From a checkpoint of a small mixture-of-experts model trained on Wikipedia.
Size: 12 layers, width 96, 18.9M parameters.
Experts: 128 experts in each of 10 layers, 48 GeGLU neurons an expert, 4 picks a token, 64 empty slots to pick.
Below are experts of layer 4 (counted from 0) of a mixture-of-experts language model. Rows are named router (the router's row for the expert), gate (a neuron's input weights, with its number), up (a neuron's input weights, with its number), down (a neuron's output weights, with its number) and show model dimensions 0-95. Each number is 128 + 24 x the weight over its row's rms, rounded and kept within 0 to 255. Numbers have three digits each.
After each expert's rows: "comes before" lists some tokens at least twice as common just after its tokens as in all text; "gets" lists some tokens that make up at least twice as much of what it gets as of all text. This comes from a sample of Wikipedia text that the model never trained on. Tokens count by the router's weight.

# expert 10
router:140142153143112099159129117101185083120100138090113150059093161102147129111112157166115122116140100156126152131121116069130113125134170136137095126154127138107139130171144143114099122090139156131149129160146085166135155130115106142142143117128145164144139140117141162113137094150129156086
gate0:152171140100086133114147169070132175136116157073123145084098148114135155117127098148111108134145148142103078128131171119156141135129140119117140123108127152126134133135100119096109097119173142126121106133134110112149106127087121172097155148170118165155132151134131153102092144130117156092
up0:121161102135100151132101139130148145127131109104134106148123105126215141182119133125139114096151109119146096113122109107116186109074114136160155090137112160123158081114122103103120141124161108112142163116121118146123118142120099106097159165114085135140103120130131106126110142103080142120
down0:108168149118148160190125128102138122159122122121146115137155120116145152108118113155115132187145136150176152138148137141097166122131120136137128132093096139185162113150114132179160102119151106119131105124135146079145151108145169156154120116135149150171148118099161093156114117095158127124
comes before: " ", "==", "|", "===", "The", "="
gets: "\n", "|", "-", "=", "==", "===="

# expert 111
router:140167186126139089173134136095135149098116140125068125109132128142106170158125177131122129124125128129121148149143124092127144110164150131149135167115095201108135113173121129095122125098116130130131164149125151115161129113122121123096153128119138133141082143124179160145115090143143160144
gate4:164116109138138144127127141167143083158097153157151138095127122120110157100103172120152124140139114119119144122143139149139149152145151098189119137125079166100140109110159114097155117088125126119102159099133154129135183121114130142106088129119191090145143145151132098128137095117128174145
up4:101074123116166103141138076148154147144137060149105164102130141139126101113130125139115118148103150127133137144104171104131082118157124146123130146146124124107141136110149143089147098161115103158154111169160147124120108178119119092127112122145104158129070098121169158130156130126100115112
down4:154152107097169105112128082117157118131110128085115154100105155121112122121146144194154129157102074164119119101117140129137095153110107119132117134134160166107109137126139178138145188139102145137138148127115128178152141121136170127140154088104138140103121128122156161145099149117106131091
comes before: "ed", " to", " of", "ion", "ment", "pt"
gets: "or", "ab", "pt", "ter", "ath", "ro"

# expert 121
router:113111148195140124117152131117163145133136108125103137135151165151154144138145160164108126123128100134128123153143136112184137113142182094128147166150124169122138144161157141110111106095163172119136111144071144139138111183141129120135112110169144132131110111124116165146097126168164157145
gate0:120126099183119123151120092113139136140139157121086148118095113170112137187120098108144140117128107150148183135146177118133097111141129141130128121147141100177157138143111130140132119121183098150135152151108173120139116179126087139127107098108168115151173097159131115129118123141151104147
up0:119159121126133106120150112116145141172095133166129105148158135098125098099136101150074139111144101089132113144169100156076141105103115105154132128122117170142133156113131141151135102137102141105167144123146184114111143136150104110114116047150130131159133156157129130118142145159094108109
down0:100113140116125163099136186161136154095117159112102124137129163106139148110123141104125145086131136112103143131111127147114171148139135155123075100155147117129087129134111104082110166098090160085097110113133101127167127129120166130128137143109134127092088120122088129131098116102150178161
comes before: "\n", " The", " In", " He", " It", " She"
gets: ".", ").", "\".", ".\"", " .", ".."

# expert 9
router:126198148132086131171147134090128111130157114109054147135144110148110193157103140132126152107117100151115137125119117107140119140104157122114086144158111103094126107142136139088120089123177129140124163123098120109140144135146158083147115121117114151102121153148119144107110109133132161152
gate0:142141088153195114101138117100137168165102108137085147120119132149146147110100122069089133120138146107107156163138159104137124133131145121156096136156122071122153153136118172115132098107114093104125135154123167132132144155155122139121119154118123135116130139134062083107150151148134127112
up0:121155142137164127171109147140128110176124142143084168125134106124110139142160117139123104121139146104146172140092090128094112100109111187119140105137152152087140072107135107091104125123132107119100098134085134150081072138131127110138147126168121128148107138129112146139089131124103090109
down0:113114136150059127148139136139097117142150136098149145099169121130098092065145138146134135158099100107134130123173131133120117133118136094105163168103129131103123112133086129123086141140092145139099147113159125177090124149134101182149145145115113119132134107155150096105117122178109107111
comes before: "ed", "ing", " to", "s", " by", "ly"
gets: "ed", "rib", "end", "fer", "ack", "ition"

# expert 42
router:137151127164123055122120140122143121082121129092107136110119155108140160144124153114056140113091137129133145137143119099176169137147117102111133142142122167098131157131082133123144095117144135103120124135116145112130115162122110157132108110142122127088128176131183153116151119182148122090
gate0:123155183123147109088129166102114145108116162119097151150135095111122136132170063153083142115101108182118114159137129084129157116151126120131155107115156125112141115099139118137108159132061109095120105117143123090102114145170115126137101155107154142131119123159109107127120140118132134090
up0:086116136143126128103148108130124131159085130112140123122142102104160090138153103126088099129131149157155173162179140120114165087154168090141137129124174127144092112089152151126146154129112124111162108135140127130087120173144121121125122098057125155159112163143140117113142107125132123156
down0:150157124158135104103155130126168123121118162155162104109157119103170168102121108047109106145125140119078121096122116137114125140093122138098126140116111168114146166132138112121086127114128129110094104149136114118131114080103083110078133089115084111131119110136145116125133093146107147112
comes before: " |", "%", "0", ".", "″", "5"
gets: "0", "5", "3", "4", "6", "7"

# expert 24
router:132146162191135109146097157120131104113107127128116144141134109127134160084091139140131131112120099158094127129111145096150138107114149122176138130145100183154146092153134153115171105121162170118156117138087076107133104137128104130112083143146128103166115156123145124125086120155131172102
gate0:108126128206103138134103128110131155154117144096145140122129153147147165116132146134182101167117122118119140094143109144163123149050130152110169133130125119199135121145126132125098155106127127129107098154173134148115130142160100127148109098139153106147129160135158156100106147149125132127
up0:155101079113149152102111110125154101100152113113122123166180164130102153159131132158136110098159143098093102121114142128153144122130093094097112135104113141155144102124170099127126119141155149086100108152086136126137106105148115110131130150137111112137091108184150116140143102176074131121
down0:119116109121111143155180065108113146118140117111142121132139146130105097096105129144103160182114121145131161093127140154141087112117152198121133118142122114121133164094137121096165110111146137129177160105181111108139137102103151145123143162160113136101158157125145115105130091144159121124
comes before: " of", ":", ",", ".", " (", " in"
gets: "ation", "ity", "ice", "ion", " Party", " University"

# expert 38
router:135158154195101134127108173118130124117129139089128132142110146111146167133129150113142131099112137136091161130159121119137144154076198107123123136115114149098167089175120142124145141108111121127147107117094120134091145171150100156124133132140103145155129129111126128117155151150163139058
gate0:148177116141137121163094107146159128107138160134094132126133120116129111135133142088111149144106092148102066135135156091169100124109159092123158143129144121105075095152131135137102079112091099141118116095090143117175151109145138103144105119104114142152099114110153109129152177116133111121
up0:143151151131121184134105135128105144136128145137108141072138134149118099108095112152105162127133106131078144122102123128143134186107097112102132133101151091141106149173098113114121119130069094101156126143121169089120119143109102117098151148124089121107083092166140135163133134124101150128
down0:108153150138105141118096098130151124134117131140141095056141121152091133129119139148110114127126152138160146121155131143101099097165123159136156103126149116122085129086135067115154161135154187115153122112138103129077136127110120124124120122142139143166134174078162160136112078133115120125
comes before: ",", " |", "ian", ".", "ia", " ("
gets: "ian", "ia", "an", "a", "land", "ish"

# expert 81
router:165125130146159123109122114121144113069164138127108113119115140096128197108144158125114172099110127157104141133135135141148121105094137134116145160158117138160117135148140140088128173129155157139147137162150143175103160180115115137144139126119105123126122150131205158165085127128132125125
gate0:146137120147108176178127121123163144099137096147059154143125134132111158112090158123127100067119080102120134115139151143146131137091149118102129132151089141128159143093139137113136112146087145132141118157105159127155167152121129126137146149123140077099148118115149106158123133177159106128
up0:163158098113143172171139111172166140152172121100095149139149110186100141105134134137100117098114108094108141102142132153099166130102170116126148148142130160087142105132163133110137160120108119153104132162144144145160157137109146145152144133154138149087120129140150137141112071137147107116
down0:105176145158147132130150143101102142112159131150130168145139108120141121147119121142150094123123156134103155095114110174134105115112062105172112169120114116129137097163122103165093089136071144109139136144109152130154145138101139120117117164101108103142118107133082162135119101163099161135
comes before: " the", " a", " f", " well", " m", " s"
gets: " a", " as", " by", " with", " an", " to"

# expert 2
router:142186166126129136119138163115151157132130105145122134127140141090134159150122167201165155096119132148105149153110114125139147127146136096151141120141108133112155128160106136113131087110136141141113135136114073144122123164124146142163133140106127140152119168121220164137108089115125138131
gate0:139147144120162143141097171147163147103113118109104120127143112126116129128121132133113129128131131121121140122116149161101150146127163107133109099125077161109157100146160091141138128097123140154152130109137085142122130084161164106172181158119171162124118089093127169147167095101129136186
up0:130125111143121107130161122104138124132121100090122110080164118117129141109105115108117142115094110098138129143120110126141127103153180109164189159116158100118131196114151128125106118108149120109111104199119169133164100117108137103139110124109120124146119182153130101122094101160116132090
down0:106129113126157116164143175109095142148122159092124121131101151167156125158130107143094127162123136137110106150117146105094143119167089133149110089126158123084157149140147118136128165084096156125125151072118147140114138086139158122133109052132136121100151117086141121145111125113137105145
comes before: " the", " a", " be", " his", "ok", " have"
gets: " to", " for", " on", " at", " from", " in"

# expert 33
router:143162130135108099118135167126155123155116110101093145090108118104150166127123156137117129043141127128137142142125120099151165141105125099151124146129114187093116121144114123135100114122171130127135164133111154101140084144132156130174108130117115139154110148167170156128121139164148130071
gate0:084147106121110123091162142125152078171144115105116157118124116131175164140114103087116112109111117142139156158120120098133095125131115092153115126095099182142105118087118183133119155134123121167113117140121139099122131099108144131159089131148143141114111116148146118124077080155129094099
up0:142103126118152088095119158116151119105179133149138128103084152133125122126148129162124129184113141095121138156165118106132099099134151149139174093174151092149123123128126120144087096079137156124098103154125122191108149176114140110137144142138147077120133140145131138139114143136122163148
down0:101148166120132138157165183099107111125161137124144131114126138130112151147091124108138122085154136137130127159098131131121127102142192155092122165139096122105129067116113160087165153145146114109151120075103123132124128137140160124113112136111139119099132132114127087107089070158138150132
comes before: "0", " |", ".", "%", "5", "6"
gets: "0", "5", "6", "8", "2", "9"

# expert 53
router:174180125117128118168080120095140082099156111073111138124151150165129119097155108115144180114113134133109107148120135079118116139141158136148061126133107134096134101144126157092139111152140123122106145145126117139143110144118155112170098091092137156113097148139155143129119104133148144114
gate0:110097146126156143147092108098128143156131136132144112119147143162135110106126142064152134105075107121065107135156145127133146108160138100178130097154124105104164151130110158112109143106159146143097162091118131114155124145142090113177146147059121122129133107129141143132164134120127134102
up0:097097142142078119172140107121078083089120129136148116105147079107157125112113133159124148099156124146161138094147122141105103114170163136129139143101103127122164197137130095130126112136143169143122120113085139075112120135137088082122131141100125132127143123108137115112111100111123150153
down0:117111143102107152148143099151150139142145095167097167139137094149082107124136113095167083150123096109080149083157120109096113116120147128131130123137131100124167112144145109167120108111153161124137146118123145080133155107157138112104114122079148109172118127134115168157121102135084107101
comes before: "s", "ed", " of", "ing", "ts", "oin"
gets: "ack", " part", "art", " j", "oin", "ound"

# expert 30
router:174176159124143075155133086113144142123163099121089107179118134129189127140104117144107128086095113161081136150164153074163120108119157111136140150127139103079142123132140129143123134129131155121180138115136114140118154139130129130131143102117107131133092136159136134147122114148173141129
gate0:133147126130140068094129097176121139159126161116148161134119163146148149166113114120136134118070129130102100114119105115100132127132173106099181159121148144145148109159144166126127141161134151096133111159131149123158105113152092160117143114090150090096128105148175114111104126126115092138
up0:118136134106119183110112161082108105140124130140106097121160137095108105116069119114101125167140120135167146143096137136161118130131102129153118125113123106154130138120117145161110141151165106179137136138103111095133191097138095133106108175153125149123165134092165090146157132105126143160
down0:107121148146136096136141074144123152130128168124109097140123113115129143140130143125198143088138165120129127143124114104129154116132181159141152141154166134092172137139134129139070156132164191147136123073130127116150135114120156132128139141135127138129091150152121180124090121170149144118
comes before: " by", " to", " in", " the", " as", " on"
gets: "ed", "ated", "ing", "ted", "ied", "ished"

# expert 57
router:125121140139144132143098129134131121145147139085103168139136142110166136103122168129131181094144135123085132125106113100167152146133133135114115147131090124113133115151141201061123122079134141161124111113126145139126106108125100130136119142106152152135096133172179149136114129202151124136
gate0:123088130092131173142171149157133119114135116102109125133145132117136143189167160131146124120072136162169139136096058128108112150153147177162111142134131144105116143151127134101130145127142139140180135149151162145155141095063116134146121107101156129110128119123147129130124117096153135123
up0:089175130146128109166139119091123123125122181084127156133121107127091127116151156155113112137126133138077166081124118160128104142138120190150135103108161115137124070122107158151127104111150131110129158103121144130128113128108166119133082134113092127104137145143146076103131146130156091149
down0:120179073165139120152083116156118131124178112099110151124093144136136138143155150138130111073101133132138143165143109159134126110131136120138123146149121166145153101136123088115126110140125139160101192152130173105117119131131174148142125117128126083111093161152102184125142145114143152120
comes before: " ", " B", " L", " •", " D", " P"
gets: "-", "|", " -", "–", "/", " same"

# expert 16
router:156125133130137107182110130117126083137138103123040139127125134129102159142080150111159163102134152158140143127124144092122150115125148131154134156136106153101106118168144147079127085134103118142144164150111148121157153117143128140141146116120093114147115117138135128179108074140136162092
gate4:146143146132151128162151124079127050148143131150126127116149127080155163114138089116098136123166139149160126119151151072134130178109129140145103111089162158130122152199137153120165089145119139117136139117166132139129143134124115152119146132126146085122143151123133104106106131106153151114
up4:100147143105167091117134135130094130136121067135073117141139140107110136111109107176135134178155123140095095173120153098139124181084125123186130093114115141166161112112147097143131134104144127101144139141134127138142147149154116124117141154113139148159104108073119110162111132105117136130
down4:109126092142122130174120111154164096162151104123160104099139140158116133138178106160088124093123085103127121137128090158098143116100120134117116126112137128122132109097120099117104161121121091118100126114123158185106104134126091120167106084090159127106144120127149104155154134081131082129
comes before: " of", "ed", " in", " to", ",", "ing"
gets: "e", "y", "le", "ter", "ly", "ow"

# expert 80
router:174160122121129113120068146085127111081156179077103146117130117083131186118123114164101116112128131154109101157128134100154172128125156138114091131131107139118131133129155148140107143132136135107158152110123116151133123175143081108147138123163158146162124143142151143120097121132133173106
gate0:170122129101128113105118131123128157165156102077120186122102120169118116103142112211131097120115150162153138132143162130120117122117098102131115127131126142083117110151115147142122125127155120104061129108096136133155164157150084117119120087121110134143143095109115149170138132138130099137
up0:109130123131099144133143136124095096123173162097112154111152078129163162121125132131102129170120148152118152099109131085133162142105151108108088116149116093103068135077143149119134137139134137108094126154134126132109098105119118132088181077123141150100149109162157146138119137148094109148
down0:143119093117091083149155150140117119088117145131124102098123100168109133133116134137121102102103114134131117165135146129097103117154148163094118114116168152146101115118149108196121161093137094110121098121115116097116183153143119127135121122146152144126194174107112127113172157104131117143
comes before: "a", "i", ",", " (", "k", "o"
gets: "k", "ov", "ik", "in", "an", "ay"

# expert 104
router:123144158120154125123099146120157131128171140127099137097135109141149149164127170150079133066096105144121161141140128112122117123160158118138107177114076152103125126124099148071139091132124146154112123151093154146144131111150147120131117100104146117115123125125120163096112066173140156150
gate0:177124123171160132145106138128132137122127142122119118075117110123087155128145093100124153110103126138139129159136160113125101138153140109109071120080107120101112133074141178082149128080095177166126104149123118120132169116155173115131150110087124160125124136133134136163132117122122123150
up0:153164130129133142084088118122099128118119120138164090127115120129094116124178096168115159115113101074139140112141109104106141113166142130091131102146109103096175118115139130082122132102116132138141116168116152140156136141166189147138135137152145178118089111166121156123148139113091113129
down0:112143096141094105126145111130133079138138127151151117119167177141130122098104123104164104119164126128110128132104119104134123143079119088098110113144127097168097136145115092139158113159127130153056192190113134117122088136103107111123118109136131143142147094114106092128124129146105133119
comes before: "ed", "s", "ing", "ly", " as", " of"
gets: "est", " work", " first", " play", " film", " other"

# expert 35
router:153129138107092098105092135088125097127168109124078133131136097137153137134120100151124127109120140171091129115129154109131117107118176098137098171115112121068117108135102149066163126144146162162141158110115122144126153119131139139136109097114095097120116110114142144110104084157179145138
gate0:139130114086105095095128129080102119118155151144117135148146144126172147105113138162149069162148156132066132126137160128166159096118168134128140128134129102103143104120098154077152124144138115135133138110117109136131153138157152160136100130102095105123112128090114163151131090136184145111
up0:121196148140129159135165143147133098106144136131122142151110114082112118131109139112143134100121117111161143107104085105086132131180159172106167149162149139141149161093160096168126113119155135131118125131138117152144137128143129202143134147162122160107127127113124152092133097105133092115
down0:104098121146126094111126129125136136080138128134131143059115134101102145073169129102114127114146168114126120151156111120117127175119116118087121093119082147166123145150118178089157102109147117130117110108103143126163162142156134126090107102123104099108083120128128106078124140132145149104
comes before: "ed", " in", " by", " to", " as", " the"
gets: "ed", " also", "ated", " found", " known", " used"

# expert 124
router:131146167169130129115099141122168130058116088110116126123121141137146122137128118165109105125111158183143138147126155119176132110111141103131134147119135156087102137153098152157140114079143122174146129126117094129129145161119131152167137146127149152122136118140215120122106087147142129123
gate0:070116151172159130091126160106160151156117136117144121148163108097146109136117111157128138171081164132139126138086107124097116137096112124159159130123124149099141141122121117098108092104128098134090124148124138106143113109090135118090133110107138138087148148104095123113155103166121059131
up0:143195127095123148128105115123126127131184137132141142090174139136112141138103124153120164107119150162144140160116110142111167138147146115141109110092127095117126100103153114080113127129148097119125159172092116148102068103104145171113112143139121146087099144161131142118167156099127133115
down0:107136125140155099138133123122154100116161118160104121134138094122155130114124141148109128121149080110110086116139146113103138118150136094130141119157103147087154159124131165123116132160142143095132137118147124138188151085160138102126168099134103129150118124061104114180093151117161122064
comes before: " the", " ", " a", " his", " their", "ternational"
gets: " in", " on", " at", " from", " of", " In"

# expert 119
router:185152139156161135126136139070111098052130129102117139148129139083129122107111152154147142129107125139105140142150118101150117118137119088129116109133083176127122092163129164128088134128115142115157127102079108161099106132151118134139136147164134114136127117129183123162130107132162139096
gate0:104166109098115122122137082163100128085133124128131134129116108115168126116122114170132148146137112143090142121194118088126170162105157131139118106114088132131170123141118144159108124119119088174142104119139136159141149144106122103119172090173102170145154122147128161151142142153102152153
up0:136183162099133148121137122142090136122112097095128116151117139132160165148148115138103145123142118138137111126106134118156207150117141106081125096160121122160118110087133123110132185122156148144109135129123166133141188120156109124102140122090097143128123127136141053128154113143132149134
down0:148115155126143131129083163145148072122136104147144108104140134130097088101131140143131133125117120104053100158112107147154115106112077129069109132084164126117154139083110140162135114145144129125115139116126125127117137155125141097121119148102114124146195107096116112095121127153155132090
comes before: ",", "z", "a", " (", "i", "o"
gets: "z", "el", "a", "o", "ia", "e"

# expert 102
router:113125139111127135112140130145124142079151151099077118142130146115103163115113172139151121131116125156084135133146138112141131156151184102106088130132129149099133141137129156103144122169184153152157115147100120086124099159138103157147091155106119079091118125147191135109151126145150154123
gate0:152131112132108122109162084162158129127129117139172161109134178157110132131166149131106121148124119146095122154099159146132207128115156114097119105120144129143154119127145147133140128157129132143127127125081103099143104114139131109189150119137109075098114148162130144151084120171113168129
up0:113122112128150139088133143145124116088144097155104139103175156127100106094134084147174122150125149136132104093105145126111126113188131137154139193146119146149103106130115158146101120135133119121109133130161104130135158128117073135100146080140116166137121095138096151148152136095149168093
down0:148178147152139070158101117085117157109151151085128102101094148102123144159129155101132132127110138128096150091091119152144112163120124099174144119145150120119110129141123118121126169123090131111083120117111122138120144127151108110093142115127114121130119129177116163153101152167124168184
comes before: "\n", "-", " ", "|", "The", " M"
gets: ":", "\n", "==", "===", " ==", " ="

# expert 55
router:162149149132113130155127107082169111102098158103108132103085142125119146134133136142120179148135096132118175144121108088140134148137201127127094146164122124130109109166116155096156149107123155116175155149134116156114112134096132143152146132127098178142121110142169144131147121170143132098
gate4:172165130138115132129155128106139110124092147136160134147150083130110146142109111150164141097116080119147120127122142135116166103107199117144124116149096105146134127109107109112176136174141172163130143138119135132128164076143117126144128113102135098157126100170157128100115153160142125072
up4:147141137125112083115124118091100106125136136115103078134146109190097133111169125126140096114131092141126095101104148121117160161092153151129106121156100075111049138162133120149135143159094103114136123117099137126124130125118136135128129105085134115168126130126152181119171145114121131115
down4:177114151131077125145099090107138138099103131144116089098135136161087107141145132087134129098169156142129159138142166103117126125155151126130126135141182125129142144162137114114120157108153152126164144109101143124064106115105124151159181166142119117132130128109134149143161110109113128183
comes before: " ", " \"", " D", " S", " M", " B"
gets: "|", " |", " As", "=", "|---", "In"

# expert 28
router:139145122132136115138085110103150102111121149084102143088118154087159128127056153134119110118140101161133108118109164122126111144115141137144082130130130159098167154164147127117106089105147126123159087124135092117126137132137105176132120099143158147120145174102122144109138093160166172115
gate0:126068123097116091094120124125145148139121096082109135108183131112127146125136146105159121155131131149105128105122103105116129159138128116094162124104126170101115120100179109078142141105138144125122138141152131121160143107103107134103138110195166175147126125102154127126093145113102173148
up0:138161140141131099080115130132188127147125109134152172132109136126088132111164102148094127121171149135159116138096124170094126140104149158101065106107150185119167109140125143132137100150138155134142114160158095103149106111122148119137158088101135105119143118132099139136136174152150122132
down0:113132112134128131143090122139073127152153116152114086143159165107125112149080143135118132119119069166085097136140166111183101085149157103151149166158135112159123163151138149147130169119133101133120162129102118144154144141160105118148133183161133117120109099126136123109142135105129115138
comes before: "-", "\n", "==", "|", "The", "==="
gets: "\n", "==", "ification"

# expert 7
router:165186151139105144144085149112151118094146156121121139089119134147157152119109155133100199127093138168099137124136132122121170105124151111144121124128092155126128115129107183104175097088116139089113152105088089115093129139146133147127103158113121135115120106114150118144119121127145152095
gate0:096132157161085134112124137140141128087096106163095158154088153114104132131109122143114126124085137078140182146118127141145152142116157135134112158132176141135174176131116119096125117154144129115133131071143096134102161109116134129095116082155125134080110149095148091127128138121135113101
up0:150151125118109098133124156137099140088052154132124157138125150171121114105171126118116101129110151162132135150127151174107186126144101127115167099138113148124115154117113124093117153173136147139094150085089125107151128091096157148088142105122157121118122117180141147122148118134130128129
down0:137163150185130128137125123105116125117097131146122113110117130144123104134119121216120103114141133105159123124127095132113107145124116158106106158113185102127111164134105088126118114121121176080153123115139114131121135092123129108138072113113133097123122117104149102120122137114050097157
comes before: ",", " States", ".", "s", "an", " ("
gets: " United", " League", " team", " University", " World", " season"

# expert 65
router:098129155121138138119133138140131121120151146106087148159155159127140146117102176123136131135137109141093121119131129100182139164137126143097097124132109131095142139140144167080149091133141156158152108145133117116123107157137095151164122140121145113132086115193193160090136136172178125113
gate0:089089125099137091098186124082146115129149123167070126148134143130106083119160133137134163153137095107153128088093124116134137140124112136135113149147104111166113137090141122133144112089112128107124178130077107100101129126115101163142111144147146091100164154106131146105125106139142148146
up0:137159124131086151130119185136144118168113144144174127156142155155153153123124134139096156153079124157136140154126141172145120137090115131161123100171115122179138157163167105156168119133145093137093110138104151127108114138127133140172153122163155104110125104176145159115108119125119115118
down0:081121145119152124114135116125108091146166107103074110147125156114092107107125102134119125186114106093174145133153130134122130128152132098100116126116125138145080151137115121164099136180126138182149135126144125138127130156125135148072101119092111081139112165129140101096109083124158106130
comes before: " ", " B", " L", " S", " D", " M"
gets: "-", ":", " -", "):", " •", ";"

# expert 32
router:124165171148124097127123151101143134118114173099115183145123130144168139148119149105131126117110109143100110107108118079132171100173155113132120124139121178114136061131106155121132126121154137106135121143125110158171118135142132143182140144119171101104133128144195141144142119170137136133
gate0:138137131137140099170135148143176123117118130122150127129106158144157145087126159141132128141132105130117123087127104137142171191158131140120131087129063159135154098112109125173145100064104131128127098147107138117079126078129091143122138136076110148147149126133089128115135123150144127110
up0:159128150127123135100153119137150109125137190130118116095148180115099116122084117156144107116172143102100100169125062111100119129089113089131127121125138104128144105165136157143142133145136118193126148115165134154111103118105121121133153165112095135160121154166112133128115136115109166097
down0:098174113139126094152102080105108149094104155105112133127107109131141102149164119074110088103112127110147119179138123133152085132136132155091113133157153140104107094111126152117135115115122144120156115109109134124155095135160125172106105091137142131117079094095116143150178105131097113149
comes before: "0", "9", " |", "5", "3", "4"
gets: "2", "1", "3", "0", "4", "5"

# expert 74
router:153134130130173124127124122100153147093091157087102159101092131139115121160143114134133148068109117173110135188125179112135135115147122099160120115141108136130126118133143139098123100089151128111120123112107158112089132160135111157174130143132129115154072146136163161115105138124136124071
gate4:166126113142091101119083147097154109122090108147108181160105138155164109079136117116120129119154113124098094111136141102125128150144126112159135145132142109116147130146136114125139078116168137146093099113120120173140132149138127125129094151147128072143136194173176130144138098140151116134
up4:155085131092110149116122130134163094124114096181105148138132129117110164099120138104089146162158141106130095149123107109099154149070110140129149147127135119159112143108098149151149090129142100145110108140142201126180142118104131137106150137143148086125129149160176112127155137150113124122
down4:116146122137087128094117127097166098110099132141138111151145130135119114138148129148102115139165162109136099147197132111154113126094123129127137093140086122096108164118100129121134082147115135175105147076121129166137127122123075170156128098106126143196144137123130138128156125163093120138
comes before: "1", "2", " |", "3", "0", "4"
gets: " ", " −", "ual", " ag"

# expert 11
router:134184184113108101161116126079145147123137093108094135117139161081131141114108119162117128119134128179099144135186116116163151123106175134137119127112111144134136133126091143086150120125132129101120176139122125151179122115127120173138147076122112140147121106128147122158122131143181134135
gate0:210110152135131130128131137102135135108128164130049109079112162144111153125130136129163122121100138148142119098136098114103152092080120141133145091116105131152155108127135147153120126139113114112138146146108133107128127114113081141154136104125124138112113157079173072115118124089148153119
up0:173130131101124108065141113149108124129093157108108149124120113121127102094122048122127164131112118123140155127128153145104120092112113138116123117130094120136114160106104164098128116115100086133143132192104141147165167110100072128150162138130135136103103141124144125139130121122157120180
down0:131143101133157141108160105167127102181103099109122122132142110159121138101127110151125123096071127148159106174155120116134130091111132152129112115140083140147136106086138114105099122116111067122121120126162106115126093098126138125097098098111116166120132133090102131062086147128121112149
comes before: " in", " to", ",", " for", "mp", " by"
gets: "ly", "ate", "ay", "ive", "ely", "ated"

# expert 87
router:153142146121117121137123130066121098128109117132096134155128133129149162149108104151153128112109125128105181154128141113135173090120160103130077173122117120115115142098108128101118124096122183155179148133139155145143149134104159129169092128096134123112099145131142186117109081131154160135
gate0:105114100118163124092089163106119129157116155148135147122143159125181137129155118120123094061128142123176180143108113097167150090158199123124113114138156127149126117111123156127133135134132105094122133133138109156132137179112145119133115162117169105120163166109122116140095124120145117114
up0:172179140111122122125089163127135147114099120164141170165099113115129193117135117091162135122132129102127107110096096152131129149067157131157112080094100146113093125119134137139149101165129106140119152099134130129128154117165126191142148143149123106098138138140109138105114121149157115117
down0:130135110114127146145131150101114165112126138124118142105152123129152106136110124188085082144112083146106143134126108111136123153130115131134113146112158127107064126093134105094096124087100169143127160148111127152141108117127164113141087154085165141088127132086120136149090197127137126122
comes before: " to", " the", " a", " in", "ed", "ing"
gets: "ing", "ed", " out", " up", " on", "ake"